From a checkpoint of a small mixture-of-experts model trained on Wikipedia.
Training: a variant of SOAP for the experts, 837M tokens.
Below are experts of layer 5 (counted from 0) of a mixture-of-experts language model. Rows are named router (the router's row for the expert), down (a neuron's output weights, with its number) and show model dimensions 64-127. Each number is 500 + 40 x the weight over its row's rms, rounded and kept within 0 to 999. Numbers have three digits each.
Before each expert's rows: "comes before" lists some tokens at least twice as common just after its tokens as in all text. This comes from a sample of Wikipedia text that the model never trained on. Tokens count by the router's weight.

# expert 9
comes before: "20", "19", "-", "18", "1", ":"
router:452460510458536457473501537478445470520419486470521559517510439424459479573590476442524480430473522400471504505494505500481499505525575566575469511465478592487415519575469566507480558508547573
down5:452487501478545441492538508581538504556528443503501479556520555606530527502556483402501453565458439496512432481487546538578476424511495480491515528526538472442520513482483473547515504504518532
down6:489506492520534559507523540508456429565559430483509462470514401580496535454525532502571518555527494545535525569451489533574487482516566468505532557522545485479561488464518518522498498487405483
down7:513521520497502591460494510444422556488504492497558555473509483454531534444397491471501438462474526511470442490444485466464540505552475457463533531503484517504415504522463473536463497473540472
down8:537557428510483492520449502508541519490480546505479507548535513479499504528414542478518552499493412473493580572550547593455520483568490470541555517477472495464500541556476491516457464474575555
down9:447531527495515466545472548493489454619505565444539521431512456460445478448592513447480500510561475502471503483557528519530503501530507482448539492509497560480466459497499491530497495528504508
down10:503492632573498489431465516435472516425547466550452525511476565428482467500497492520541493453475509477510583516480450436519539530486467511511543541435538456493451491514508458482538472545461497
down11:477463528491495498502580494597462415467467459462457538530516484452482503503486509510455502429450456485559504547550495416473457498584512459471514463471477508502519517419600439473460459532536469
down12:541481418511545564430526526461455470461477508521541472504488530535510446483567563444470464494505494534478586480523505481527558467481507440483485501502573496589480527455467518549462466441491442
down13:457515519488474487448483450510521606522504534416400507483502484541544506558527566479569508455475531521491511482497534493461473511475489475456445497439491498441501502504537497535536493435539551
down14:520539522548529541529522462476489461513487450463480511496485538487490472504452481469475515454500470497482581449496453497462532437506514461540414580520509457511498481558513599417472546505448407
down15:516457483477519568433536509528479522474445506503529447483525517506499530516432537495458542478513512407547442497496502455560497486473456472471566585507561474537454536554493516479433522461465521
down16:569531522511485573540506472550542462540473513490487465582470452514537458519508595468460468426539489436555441558464474552440551517431591514514490512507514513502553487419412511528468577495428497
down17:482433539482471554546449538517450570437456502534537522448452499436543524472449471471503473519477546510436468541493467491492600545497481468539481470514531500449445504493372469482495505555463484
down18:465523418452467514490492522486541436471445428439505397554621552508514437467497578512558421475509493530521536531521551423525463497533523480459515392461468521503507490487477515460574525457466530
down19:528526553418513545509465526509541572516457502476485526516494460512509523484518486413541462482520439462537417510522518557511516440512470501487531425528478504581462490438479490562544442568469453
down20:418466519463538454452492503530463525521437541459478427572377451515504496489446512507468503399612497471493515516462557577478489528487490470530573543492550505527514518533433476507466529512476454
down21:482551483492523434404439441480461491486521512556549466504460558482499539493525486531464465462504460461427477520441462528448504428424530502516483496504428482470498529455520543561533505563491448
down22:464475475557402584453498520507478543488551493502509504553525528449480435440469495475529528451456560570479518470554454511511455524475530544546458506516469493544435529492465540518533506562453536
down23:469499580481442513515511515566556555500498478482518553513491514497494498507499503480601505506479486522437491454522481535550478519389522537551514484505425542445593525514536504440523435447499541
down24:493426481454456595455558499483506532447476527491464510527502507499474510524545478501526519473536498558523494529602472502445459425529485497507471395480394494448481446430522495497466470517502504
down25:439482552456512509500523448516483483495551503498430478433493492516461446457502428525529505498485504462505510505440505489487501503508512465506579525455456534437503510594455506433481515566494424
down26:568539513584484584524481536488547470479496522455467468579545469537508531456501546414489432532499510516515486539494527521527524537555515434525478565568521512509505442494507558548551539500508469
down27:545504517528537476499526483484522455434516525522509490489495480466507416465465538595512483523497527516516454510449523506464512501527482460560483521515557527442546474518501477503539490477517508
down28:503478552466482574490458563458452541533427520598461471434503485499502401547474476514496534544439532444453495540492492568551511524488473493466522501538505561527512471467459445524535450519557435
down29:511496521513498496531503450477523511492454564435586436566491539512490531512538483533452450567453485570432455488484531513400526479491532524439530538461469509571508502502521468486552434495506520
down30:469518485506496467485466508525467541523534561461488471523543541516494490527518521418479498484465434460503530567458476480484482517485516488429549475526574482536529440512531488437504490566534489
down31:490495523452506482461567454492503464511563409477549534482528553508494417591538487437501521459521521510489521527484533583478549489462552518438518453471493424501492584466515519552500476525443477
down32:516540443505530458480522502497573564545523454510495523487579529575595513517551518402528554541519524537523534508495606519499499494478526499488480485548501577477485477487472530523500439431501452
down33:460532551511529554558510485507570476500582551501409528429495551465484435483440492431491500491461510501446528557498516608485426483472509439539496508429550485499516532532518480524508503554581474
down34:507467437507496468524574506577603484531525551543472501517446497471504516484573547528547523474553514465475458501535507491502533504474510560518511470529524456459428471458420514479468520512420511
down35:497504531529475498439528492497520515467516533579517480496513446490520566472489496498544445485510498505553440487498503487494530503561461531445445472434417520500528482455488509565419467585569454
down36:510503520571515481509520478509598573498417487501501485490490476467523470537499496469473553438445540533477532458579493457503520454494464488493490461509466517518461506469537467534479581440554536
down37:507540527480425512528528439475507472549459548484466531499454519476503531561451474515468561557479454543570426501466459567530468439460484519534558473511520504566453513488478527590450513558536449
down38:489501485492526533454482466527462469489541481564500542592550499464450441487500462536455479506577613444481535510492513507496446524450553499509492486511473493441522535513519510484472522490446519
down39:472464497519455480505442461462527424453501503457510585496512560427526434541517472546399442524468512527460455456566512531473446547545546540495414513497478463495467493545493586468497468510459484
down40:430471526463525451491500515604526542546469469519494509411534447487506499543494443434444518499466465450502519506511422514452594515569477494441492545501546517451499520457568480516493483420499413
down41:495500518403569454505516504482454509595531480487501472512509426474484441527609453530503496507558454519453547492430468498451501476456565572462495502478579491481489479521515543465563511501503503
down42:573588536508574466487462475485427455551528429539508466466527501483456470557531546542479480510433522495481463487521458432526579526522483513505513528447462507511598571572504419549507586505592507
down43:486488537487506517542442512544457501508473489488505476506580439551440516404497525421473476456605460536473497522568517513483529502433411415525476508457473498437467543465563471464529475527460539
down44:537504458498460525517489535490497429485488476542459536456521468424546516554474477450484536428469464509497490510518497577485466595562483514532518486517503526542518601468484485536518441468536440
down45:504435523493443527520462429488540450453456541507585488552510496550472523392447539490514439514493498513512482548578574491441542473554488516521510565574460455436555514536467504447544538550471430
down46:491450454443464471553485557524521526507467512483511574443514503491477475536532465527461536482454531500485517531576507386459491427548425503546465520445486450484493527459454512500490495555501559
down47:468518522459493492513440495551509507577455435503583483560534480503517548494569479487485514609553467522501497497460484517508479469459461481455533539524523424533531561517502581575540515520540423
down48:507486477478426497528551425444567491547513498491601532522436428494452479447486511522555544497456575555505507448493489539541465514498530394535557579484401517417539457516533457480456496499490486
down49:469487486530486518429504456485545499449494557494474539471520459508505535586439539526469521487534454541545503479445509557547496518535515502477446404550552435501573478425492561545602497497496515
down50:478485444459495498533483490486532448565449551470563476475534540613503426478447523541495506486481481530535455460517567488542484534523529460530484494477548476498539427499522466538505607472508461
down51:506509446480509503533403575459515505472464520497502490451514552511537456528450512502484477518556466454522503484461550448545509531491501532483423454546491465511512520490499561468506425489475501
down52:537445492509451511562483501547493556435532531493463566482514496449511452546466486472471429514469532494516487586493459517438499517573447462515511471477511488463532559489522463487563445489511500
down53:485516582507570471495452500509504549502509496467473509445509568536573547525514442528502506495473578496472502486527576516505468446440462471547456457449479479497432535512495476590547536516439516
down54:533530528559489544578560550463546583514505456445486517484479496458493423456454461487560500505442520506449572577424477486556476502531518474525447475549437525510501541508491512487520469529529591
down55:478438504485528509531532504477391482514517508489551520539409470454539548557514566524511457544521538453539585535444441530469491544467515521485561446448529500434486500499530514540520462469501533
down56:507579541483511452442476457543529502530516465501539498502465538549503562566550543562486516495559519521475504446529541459439567457488546544566525483541484515571525449504462516544536530405550517
down57:539529477537519519511496502503546466451478413473534465506530474498515478476502512467515506473474528496462490504463503470533542534531457444523378532483418490486470500501476511494488420503535527
down58:407456534493480546539501513412477446491550548483382537497523423589516513511515482462479526537536476522450495492546521491503499500506465529454493494422539512487429492432485495517463553484536520
down59:451495494540520519475473493482500513509432552532436507525479530481428510451566531471540517520407527505545542424478563534400477481496509531548546552468537514464485528497440524456514461421476418
down60:498464481519510528479494536487499522460470507440499503543509512528469476514494535438529527511453583512515456538461576450518499527543505520471481548525508497476466536514530525516542511516539507
down61:433482543466523395570547531567508522505528494487498567490545536441554525509491490440487568530519504509518480518519486560477517545451439458461500476528529538546491491498472451424513501481469525
down62:477448424548511544491515451472469542499477513546399484535538493487560483507479490534490498564524546499535509489461432461444561506535486566501477513409452493495484480498429548527502426510548470
down63:458542578493527452507549427498510551462517550493452476509507408516491472487514532541506520513458533535454435526441544558534540487450545533467479518467475554493571556516505506512519523457572501
down64:488531548545498454503520480547535443428474566495496463534557471488433482509528516472522519467525482529494546537520526496513548496546486530444551482467489512558527465507432554441436451509454527
down65:495530450504570500497515406442533505504505481495509555461482567489553410462543530512501499506512515523583473472501464499433426494570507494541522524499473516497511491540544566452466460532545529
down66:480435505515486495490500488553499485470497524508515565418491515478535598509492506528549481513479477469470480504509494575527506535505541513512506531529504473467494402524529523485507497555497487
down67:549540524474523489493522446475488501474529482526499477510464490499487473557456468573533512426522504448477489516456440580532494474541473481444401461445490461454488555536473479430525418518449505
down68:455475524566481469500436551544525456523508492490546428499526486469535510540502489550517489479537453443534526482494520542482551500506447510457536490471441448547534453502461405507525460557481540
down69:401495530467528425506468482502429442493424442574502483570435507536493485536476554560469452464493453506522517526452522494481452561492450517444523554485561511554491503511420442545504511503503461
down70:491486552470517459496479487436485652461459449500463511566519479483433429435432462432447567494507524508470492496525504431548502490474408549469513478543484460522470490508485476450548496512508497
down71:477544560505473539499414470463505573515533422551469519501515520495520551488544498575500521551474527465491487577443542480512506539453545500533552520469514460500506590498548544452467400411515500

# expert 3
comes before: " ", " |", " |\n", "0", "1", "2"
router:565526481400497531503510450448475479518528501511473502473500514529530517487502471454538508405461508463491498502485407526542470559513452519512492471447568506486491481454502497500508450434490548
down5:499471527498517424484585423525497460439494511508512541539529451570449439520440469532466533461525445493503494619491589520511475501458499473510463486537489492500480558494488515493551568487578485
down6:489518537538474421489558501519513492444439545481484533445575472500482498527539488504530525539502482441514475534477506476500524457539524468477499431532453463552479549537480381506500500501517477
down7:608491507518485499575437489481522482509516460483460490422473512441505482534492517497458517484508451475523590439394517466481481554546501442537461483430558496507445530578438489506480542530547512
down8:433497487534547465493529556547452493641479554464454497535506533476497469495482484524486511444397502557505473484471544504543474454444535471472505439544496429513437544567418478480500558441491470
down9:528565416439554540472427544496573467458510514495554548508513521532426525537493520508478527573470535537533476500472493467548538521567518546518471519492527501494533480525441576530504513539507485
down10:546504461498427465480422527595530445513498543466498426580491549564524449541525472541542445523521484444487525499492435447500535498471470502500504528541475545490436438552548459549485479491502545
down11:514487531410576509506573443494510519551503521520582473533484507564534488496488408485513540496585507471490525443503443606514536554468538522416475460573534485534474456500564482466531491457463517
down12:536468447536556501496521446472554574497525511545542422511551465510502457512541516479508514501442452452516432497468461538564488494485556486511491565511490477523508549487513474454503513494476458
down13:514491500531514484487430417521586487554513486473503461501397509530470543423488498558441493520506494519517442502414562576542437527505496493440486514520533464552464544507522534510520509504481480
down14:434431483560539499498489559456490453481554523470411457575488512465524474502542463508415558533457526491444520540535471477420451487517531499546487480520534458507533457510502444485498512502519477
down15:521517515496512495484450502521479451496497523538439466543532453529506559519492472521517463499507502449536551444477501484542486530476531482524437444557522518531531471458489437548484457499523443
down16:542503542470449553460501574513470488439497423522477490511505514460517493474510519479494538445434541487485505578398483504562514482516453532517583548450478437460500497487548535507542507512513490
down17:518458424468494443523530526515391500550502503497530534512491526470472445525539502502539470512411511456529502459517525474482477522504499554466505448536419482509602451439488488523582499526483501
down18:471519486549416466464464544493521479483502510519593487495509503504430547454507472518446542495542483516438510571470503534505529508498493544449479467537549510465573570492490464472521502508504457
down19:490472493568465448519513504533487540522521517431503535475500483564487526553571495490500540531520534469467452457487597534491524510520449574489574465504539475498529503465485424453463518503468440
down20:500547495547476547469517507519526496472502470561485523497533404518525511464528512464480509453482452454506512515587452520533476524422469515484479459505461512382457448532462506543495477501494583
down21:502515432480443464438401487496547540493537550479534446569527499537555531488521404494532506497474520523461584527502448452429549460466520510474462464514489438526568539557543506459508528498436533
down22:523469516531471502448509544492512494505516488533489545535555485530524456557500556520426477498463495419581413443534477476531501541541492464526458522517521494503543502481535488478474532486503497
down23:490484468479436427481553433535505527456438472422490491552530558487479534480515450503469514508481543523477522576533480465502518449493489508539495523472466529498521471466470565441486514475483509
down24:499437438503490431428491448491406531532495530496539474507526473414560589488555444484476479512501548503506500528518477491521558542482426433496525477552508489531514510454521471517470543477494510
down25:514572437471523545527423457492566400489514526512513456527475517516496573453504443480495509568498504494459494461523508514492549466467523513538538501545516481490508510501473471545455520522521482
down26:457484507472536480555556535512462497513477530468461460476473458518489518540559466519469426516469489468511556490459483571494498397473452482477488489530461449482505500475375510480540522509480542
down27:449518495528481389480546477520453477563497541498496405487464557493562504494448437536462500536403503547431405524468536501503442458504448429461485450471499538471514462505523546487555429486498449
down28:454431524495489457512496494545476599530496472415476541570510486526533500499519476483546514519514457483507472526542509514531464498519515522462435578446434569480556542473491485501470533484475478
down29:513389549515561528509513490529479455463519539454536455448523515511430329414468515461546454557551489482497487487554525430441531472472476444501492457480487506473468459525542475532568497503461520
down30:566502497548509604458445468582513457557502519511462510450501481493513511439484430476481507515534532494432521497519549483490503491561470456449541504622479520509482419509525453520479475564410486
down31:495496481551541486507455510471518443553511423490491499548450454492560566512503483482559500486522513553479516576527508501550492569501495456448529525512470412532613520470480507519555505515394495
down32:482439483453550549519521522543447495481540481458495549487509488482467468484529451526513502477601556516488600502447372461555524532462496551477526507537474464484453498545529514508524471515436461
down33:542568509493519519600444516495570524542427524532523540506456433514502517473510442470454501535427500436446426507468485439495459511486483504471485547523527482489483412487494518519509465527524515
down34:502463476507557503477485545564514541512553510573512539570560515483487484449477513529473558454501501465481547514496520535491517555518506497480484475550493401495468512455472458513527491465602520
down35:528471511498488515534510449564537523522536550509567525534516440442549543539497513487464488527599501512479524464493566482464526483496562584465485491550507508521585484515502497524462532514432481
down36:500507497474521451490522509459478526479453464418543506487537466452507491473455460515483503552514520508517508489530458502460538533521532470415463465472482537476499481475497480509482478433537446
down37:492482479547486477506481499471530469535525507465482461515487461506548529488563542509544507557440574491472468523478538470483475450546389418508476526535529519458438423456532502499390448480445517
down38:427455536480514538528512517527470469514470480430526519569470526492491489509549504448510531544493558490551557529507464528431493443530500462444516533439515416462474461552471453472482559463615464
down39:455436482534449493459508485489459500511499535472519485515527477490550530424518529436464491399471513398459521498482475522534533574508489480430516552511510493476484507525487549484544461449530489
down40:470428502597483511539535479444465503503428524465457460573466440500490461424507493545513604443526492489515509453515549526522557540464518517531495475519430520562443492488485544519556530433549432
down41:472489476482440461453486440471562550510521486441494539533459477515491479446459531420413540522540476425537461463451546550565464523476397499442479519515517426461475556465521499494434580471514492
down42:577478422534568504469487501470573586471472448438468523494502461538491524542479544532474524565512488525490487544468451543451583511474490497432509504525496480447476524524527449466430515479537437
down43:519492455517478559554493489506568476533467499465556535552528519485508494480508488520562549508519444517508545537475552461534542483478546527455583512552467478509503460503506564503497437516520539
down44:537540536503531473525537529489494515532458494506487462531501539491484491472478601462470510495565447481520480517493532496544444533511430476503473492435532531495580426517568490493490512517522507
down45:513491515448431551580457484505459522505551495512423512564562582461534522441497495533440528499466526548525519509505461454512509506564471518480488469508498574430449468533449549509528452535497478
down46:427511442504459523544525473450556497549479486470539526464424505487545535482423540448477574481572515445491516464498544544466456473539468495512522507506531498490564485514558450493516562473552502
down47:593515518591494521529595550464473499485482466487479543421508518526570516479504504477508532437495493513495472530481542514456467512536535528547527529461470489455527507511472384537536531523515490
down48:514499567481491413544507509507403478465498520481442462471485395533558481527451525538503565589563479458446469404486428510439523475483542426451451521449495439457465510518577489445537518513503412
down49:552433531472474542451482520417574497518520573545484464494483586525606517475512459484524495504521607561516544457490535493471494550410417527584514564476542522505547531547458463528435516483484494
down50:557486559487462526489537537529539593494449404469474549529503489556473445499497523469485502492452469477485471476542545526479532504480526481525532516475456442470583505512569478485480386483492528
down51:520452526539475432445484541490499529442495478500505437529496478480565527565437497534560537611435469504596438466425594404511529604536551436454542524450457447493489511468539462474487520479574541
down52:502482521504528525490483411444538534499516518397584561511469520449466407534455569497545528467574490506541463540496509426495527560521450482494539475453489503453420548469496509479523463483435451
down53:572528500462457472506493550516555522491469540469466447472472489516448457506509474542459574454481515503542459485529466506442539477492484454555518507469476483536524530517485544438514482525430503
down54:501505581522531476420501547487501534528491472505481482484497496484507562514489474538525528459483528481550525493464425508474509477480520523551537506582462444499499477483438590498477539516433523
down55:457427509488471538485485456564463522499515522479519464502457500516476480471482473512520458513505465526428509530515461476483547482471472486498558524527530489506526550572520552524436541568480522
down56:468532412469503503528415571410505508565565494518451472512551447469479516552512446490472512543501487496527437478500545441468446519507560497474501539478488586479425501538429447457524543456484534
down57:498477578580518507450564423536517451512449538448443550513487482511574499473540560520531423560538490473488535485520559522455449535443521525468506541533424496537484489564474511492559541467466468
down58:436455491550516443500396469525432492506483423513572467510468545537542443484570561505528470495536518456436578479527525460485452484436507417552524456449451511456446460510519473477509423494509557
down59:516530463457494537509539489453469480476524445479538473502505524496535555528475526518472546463485557506577450473509538565545464514543510445513575502485472538490563503529486489613540486500506418
down60:486452525474566509520469502509510528489451502510531533530539494554516555491525550500454499475467509509543497496500447611439547572531489489394509541422544487431413492528459558425528551515470504
down61:511556447498538389524491469496445519543532570529482509531508558557513619545504488488494483484495520503524556496528532552482523490535459513484528432503464540548551536491480493504494543443468488
down62:468509430482502526511460465482526453493610516523473427484453487539434469474467466558467461583504456517455499525597512470451457489496557528570534495533454578519476471456539598456468493437463407
down63:458489507484444425485529386514544558471502537440465501497507497485457504531543524510462513493532501515486512486604489516517493547560562503467507470557443511512524485514508522520514470499476443
down64:465458520537540570529525446489524517548515463532501445484468468475520446508462523516432460480524480486475536583481500466543524546491447401493567517476500448490432528537543614505443487522518521
down65:480506485473463462489532529517504534552486517491535467508447509509516502552508460475482477512537506399534512487486513504527567584509569448548494516452415517482526498502489568537441478572538452
down66:521478498490505544449509496427582510479495505463564438499475523466520563533462502428523507466494532540522465555522508521538458485433480522386540484462492563495462540496491510454540511499513494
down67:427514463508516437473514601407545484420531468428424496532472481514475480390477562444511561521502476544473563492515516494506486446509430414452495483450518542470453543518511537466484427626555506
down68:510472499440480475451478494491536553521504453477588469498486471502570546483435538552495533491516502590509522511452411495491441503404442532515526437491488442496460440538510484541491560546478499
down69:501532556441490467509483592457473445491462503455492495507562488494552421489533529464451456509513476516529519502475503515462477432565505487455582508492493465497490547500447489464515460521447520
down70:544519499595473556508481560506467534468510477469439497486480469492528544479542473529510453485491551449530428503488565479517468478550521520471464559454552522407514488495515522462499479449497559
down71:533484491560467527506586487495500533491511495481498492565570474534518489492430504455493557464573443545485560507468468526568565515518400545501546506457487492506492459475516515558546485575500502

# expert 5
comes before: " ", " |", " |\n", ";", "0", "1"
router:513590542469489470481528447428488476479533521498555529511511509487476528473454482526522482476489468491547476497543476473476496565498443507516505529443545472424445433477481501500501473483423496
down5:481542480494510435535478509417514523387530601454507483494487534492508451541613515510478530517509490480476487491486500469460517482448532415534475494454423457476483446510514546461521521500475516
down6:447493485482507517481495480565536438441435537449504454519483493479566564489453491525459439442400559446510509523463484543483435483482483505467478556546472565567514514528581460422489499573490531
down7:521512492517501463535512519507463437512513518543536458520503564493483497439492497482463530515443561524457575548497507488540525533449492518554465505535468529513527504523539487533484474438461481
down8:545512468531470514491434505535547473558503430477508508465530506561563442524503532472476553556484527533535477515475476506472522573531497544456510461557524512529519420555507517480459466519421544
down9:475506476491472556503391569445545560528540500531468527465485566459429531470513567496491503447516463474506546498551509417523451488465482505466425459505452562426458507517556494513454466541470487
down10:450515508467506513487424532548545452488514485427531525522544533560482546548439503443477515539489488505534572509509493522512481494508517492492422443464517551545608529482533493518517488481542606
down11:483518510510561469489456499495564523568522443502457540472560441531536563436491485467475522392512548468505533502483502577556528469520531476537459530485511410477541581516470490522510519513523459
down12:545542501467503502546561504482494562555544464498408472518460554529538490495506474506509437500594509549575484521501516552504511517476521513506456480510484599443501463489487476430540521454424539
down13:518473600483430468487454527518464404486480555377534515569492491465481527494495465500492471542548486488427504491406493565544613471553530487526570531475498484492481535482477486474511486470580528
down14:498510486431497509490494456515518523516503557569500535512568543505463578545468511486535489549450476513476484522450568516420487498535605469558491496546477527556513472568485490494517495443545524
down15:509469492516486528500533457604512535425450470504482512555548461513560544509476502453524523482486488484514511466475526509472487581445431523492496503556414474493537481550518559569570436508472491
down16:459520532569444526529422509504478474494505491546482534522440483601491437496515531518450475533409503460465502529606515474508475527515489468442521584532466503523481461529518500443517555536515501
down17:527470462571422465476508453463512461453454460420601459486499510483488461555542453441535517466495450486483472519472523612489464501518406440462457496421457438454503500475446514548522481476470450
down18:452533450571497548423517492535478527554444555495533558567517528575512548474483539453475537522500453553458510443449502483500488532570517467542476477597461493489596459491475524507508559515509546
down19:475476483487508520493483481440484504533558518488454523536526388439568551496455499491411437454483465467449475490489529543471436500451471490505506508533521486564517535582513453489450521528478416
down20:498476512475508475567542500526474509545496541444513553470525473475503556438447526505498566513469530483474444502423464486495497488415447436542608597520463488500513526526557493535454420436526488
down21:504515578463501543490518434487497459510484495439479523474514446515493506511493499472455466471536491518515461493482517530538513528466446530522536515521563403467565570499517539448429441518499475
down22:511398575513520470488501540482512473583501491512499499460513481516405506503515445500513487508470504520428505518509535528484525453453492457508536492487496502519507439497498437493536412464568545
down23:550502515458498489490590504544485541530512523518470498479510466539457517478534513465492598489455448491483579553563476420519497546474490484513554457520431565514525547533540532474491486542529540
down24:458492472478523584513458526441482550538397504433489523526448517491472393520504469556546472532402502502513443462509519528459386471518511577503539485499563450456498490521466486540491510414504453
down25:443483473548518542476438461470495528439445562490533497474429519518475485443519468506497497548403452515565486546592504484501403536491499538483452492501469504428527504493493484532538539503507514
down26:476486562519521496494497513501482528503461518437484495466503481488517508531446452484505526466538485509478465471518480529454502502494549454444527493515467507513587459521498618498464510481502472
down27:489438504497469422510445500430512499499463508539489488526427505490470422488499505520547502462531521486472471501526525520588473554516444485473504466469511476548509461530538488461448490472498513
down28:511473535525476441427500504530521590522533469455516563459480503458497502475546521538464505566476593573434511574465515467515516482541528455639533573550486508504567548531410558470456522542515538
down29:440542494461487491489522476469482480531480484486488511436544457461486514491495530492449460498441439525436520480475579485559492493533434450464460490484534532467528466425486489533502507513560458
down30:517401515503470517503448482534493537480468544481485402468537486538513499511483455530428518565533471444503504512499484533503512436630485539460491529455493461502531476507500480540423532462465391
down31:505474535549547515467525499542417512421435542436492509469500548472512506517476517511459481503433453485538572513522572466479517455446522482553551486520524517472480488536471428503433559513518530
down32:466455479457482573534422535562520562483419412489588552458565470452516421511490451502532491484559499537477490514470542540505487419530464575423552487482510535524522487492496535530478511561484477
down33:584537478465475465527514460413484432454502500530415535478501535464455575561561475430491470534496451522445470495493467496437493506551545503472535535520454542489528499576439582470509449494477475
down34:500476451507507403445460488525482473485562509457509555531474484500492490467555541473533438515501536511468395494486502499554481484527471481552517451455475513450485457518516497545393460555525465
down35:511465577498577453463534410450490524495499561499439508570515416531525511515569500453434480433554415539446462470448441480455482483523447481515485464526526460492486488541464447544471465535453555
down36:438482552435450506524497506507510546514522486504495528487498554576473590484475527474503504492490456511539542455584478433514509549477467437464395432509487501536498476438549427494510566527497555
down37:455492421554515418486449445437497543454491490506560445526442475502497497586482510498540561518555472566572516493532472479510558469503471503497580527476435566461484520572530431464507509483505504
down38:584471548518510515490482465533533501541528516516438503537540539512448523516440463542483484487521551523539526467428336501599504477528472441525582552511506522433528543497551518520518444438500515
down39:497529528496519578564519470524554570501513460476454546480491440464510524494482557474530500418518491481520534583526486535495513506519481473470502551434500518451564519522507530565427532493459464
down40:527487505521543444516577488515444499484490488430432522471505521546499448552482472465475496507432442484521498563560546500594546494502463486491563566576504461531535531530514486500497503512481481
down41:523448494530453430435489559493438506527472537512467512417439499508513430502527506571525525504549460493543581533516483476431505474570506501523554545495493567528510482459539554512446538401491476
down42:477465455490524513465504504463546456514504464545478510451525471491516498510518535563444458482566526489501417516568490525425506486476518539493491483545507445547530483487498539521548588479529499
down43:418488545533512497435546451602509492494571545476510558517542526537476496460476509480507447519506501596513576558507488507485582520471522562456544468533469535444513503510544464554569505480506516
down44:450569560551489492427434448562502539455463517559501487514574544492588539478514536458467529505469532566575462514532502478431482573570448500568501444515527516483515475526480598459463450495519432
down45:530510496476478524486474446425521538548442590545500567504539444519471494490412399457517534559496483514500523505503542474478537565468490508527493523489491510491490524583525502581576437476517500
down46:494580515501482493543452529559533450492495502467460548453563525441550551507508438503485551473518488500482501500465540479471484501515537433514506514497486515470576482564498509554499493522533411
down47:481628548452483528451593512550455437483491460452522494494527505487547522455486561461498436571438454496520535445547505528440456475505484454557515441554413472541524468479488474488504483506502591
down48:524483477475438497503474481483468542556415492459522492527477424455464522549532479475475524493490429555525502519460529510443495428485565445446457518508562444460615507495390475481505520464516522
down49:527474492453482505626552519492541537485484457548445493467510487493556479435484457523567495450546425483491538449429498535519528544478444474467481484485501517550539492475466422493386533451575526
down50:482602511525462491532465514473555445454519490458488484526628516477523446472502495503491443535435518507469573531477463527477514498546483514475417521534507457494552467448480470504528441483497561
down51:459479452501531526493455511521509492480478498466521520529568493486538453493488425487535482434527466507444522527471533559420519573463420491577452469579550466539465520488585513513481502462497488
down52:483464451479521463529527494448553509459457475554568403391530552506524487497547523486484460517512456554531567568549503519511470459491460473520495510431537477510490463487516494517523485449498486
down53:539541484526573528513475465472542534527503515493454538443491545588510498435487531558468478411462532532487488461534456441506523505516596536521520431527524526511424557572509520498480576470520495
down54:478578486528558517460501564546502512508452524460474439509484555453464502503464478452546528442467497535632417442486480405500389502491474440434456477514473461451541559526503427489507541511474504
down55:515488555511557549526509524502431532574478552481508463499511470515545513561456544525472447509521491491504576420479537514556440462582530491443513496538522477523595536530451412534467417495464528
down56:549481480477478488490526518486524473587464510478536463497483465491432461490562520467525478485517446556511527526526503491531477532501550559498481507433542529502426553514544530359537545468507517
down57:457464489481475433523557531581521458521527506505508490447441484466531594477507494544514527501496489504483407508484440438519503545537474553563532542506472464576498479555509490508512532534498559
down58:541522461473466483503501469431545495477486483529432507501559512492451528481488557488505469560506549496513523455522498491482423507508412536533466474445510493468468522513483522497523499459586612
down59:488523477501481449456451513451564579440497506450532471488512510522546553490520521425489470537546432475558484481508475524507528517469539546494496506506506526545518544504498514512449550502510530
down60:524504538527535457535514545480554510481495496501509594505480548474477484563531438523500514533513514446491547482453535512482543484512480468458536497454485488462551501474467540542501510467507521
down61:476523504554458467501521521531547558514557507517515491458510469486474544461525559571464484477425572494473535510499562493531544470498492517515454480509510500508491461497527516526430452510485529
down62:538502494507474548515488506495539492503440455523509456475440482503474478479502450467478525466516479465559381477508510467584493539569422525441487547491519507529463502453484553504534562541462488
down63:445525488547580471523497503463512479529494509452489585429510476470486507467538531491546446468573488493562568526469507508518488484510469454483522453453505532454486444524503487511589489481580452
down64:491480443513563545523545494533485538488585529500446506530518486571486495431451421604488472510536459558457508561535502439504437494489496549506523495509421450487507497486394594527511507525454533
down65:498437469491477522555446509549503486538496465490512525523469492435518503530499485486567525534529424431566440543450512573512512495499457446477541554484491455536487559512505531532541558457501468
down66:448444458556456595499546556538493399537435527454481518498490522607449518496522438559544454508551546507507534497460518467443399505589426451507471452522572500418499505560527452496532521537502494
down67:490413477497537517479513479484521482474548551520544417500588468589466472484626436516444534488478462482446552476466462484530503447481494501539475484551541482532470490511565480550432529446457485
down68:540460418493562472585568513508435430471535541366429493508453508447526535516477486512505469446458521503567565571504567559530479515514504534531467467530548513481548496499444480474548501567498468
down69:426504494530542518550520425517581470460480476501522496502587425526492473461487530453520515515498519481513564530491490560510473477524482431465489496529463477572518503525530535491513518513473522
down70:465508440554511457527437463512487457528463438420533478505514504547596496424457530435521557522525486517476480519446549489524525510546419518514481494522475477529486495455426524505440579488499539
down71:495453510414474419501459479490552527466496503537508526528524407491534538503541494443503496569486427482496389504456496529446526460441581564426588468616478541544548535478465518534438543591493498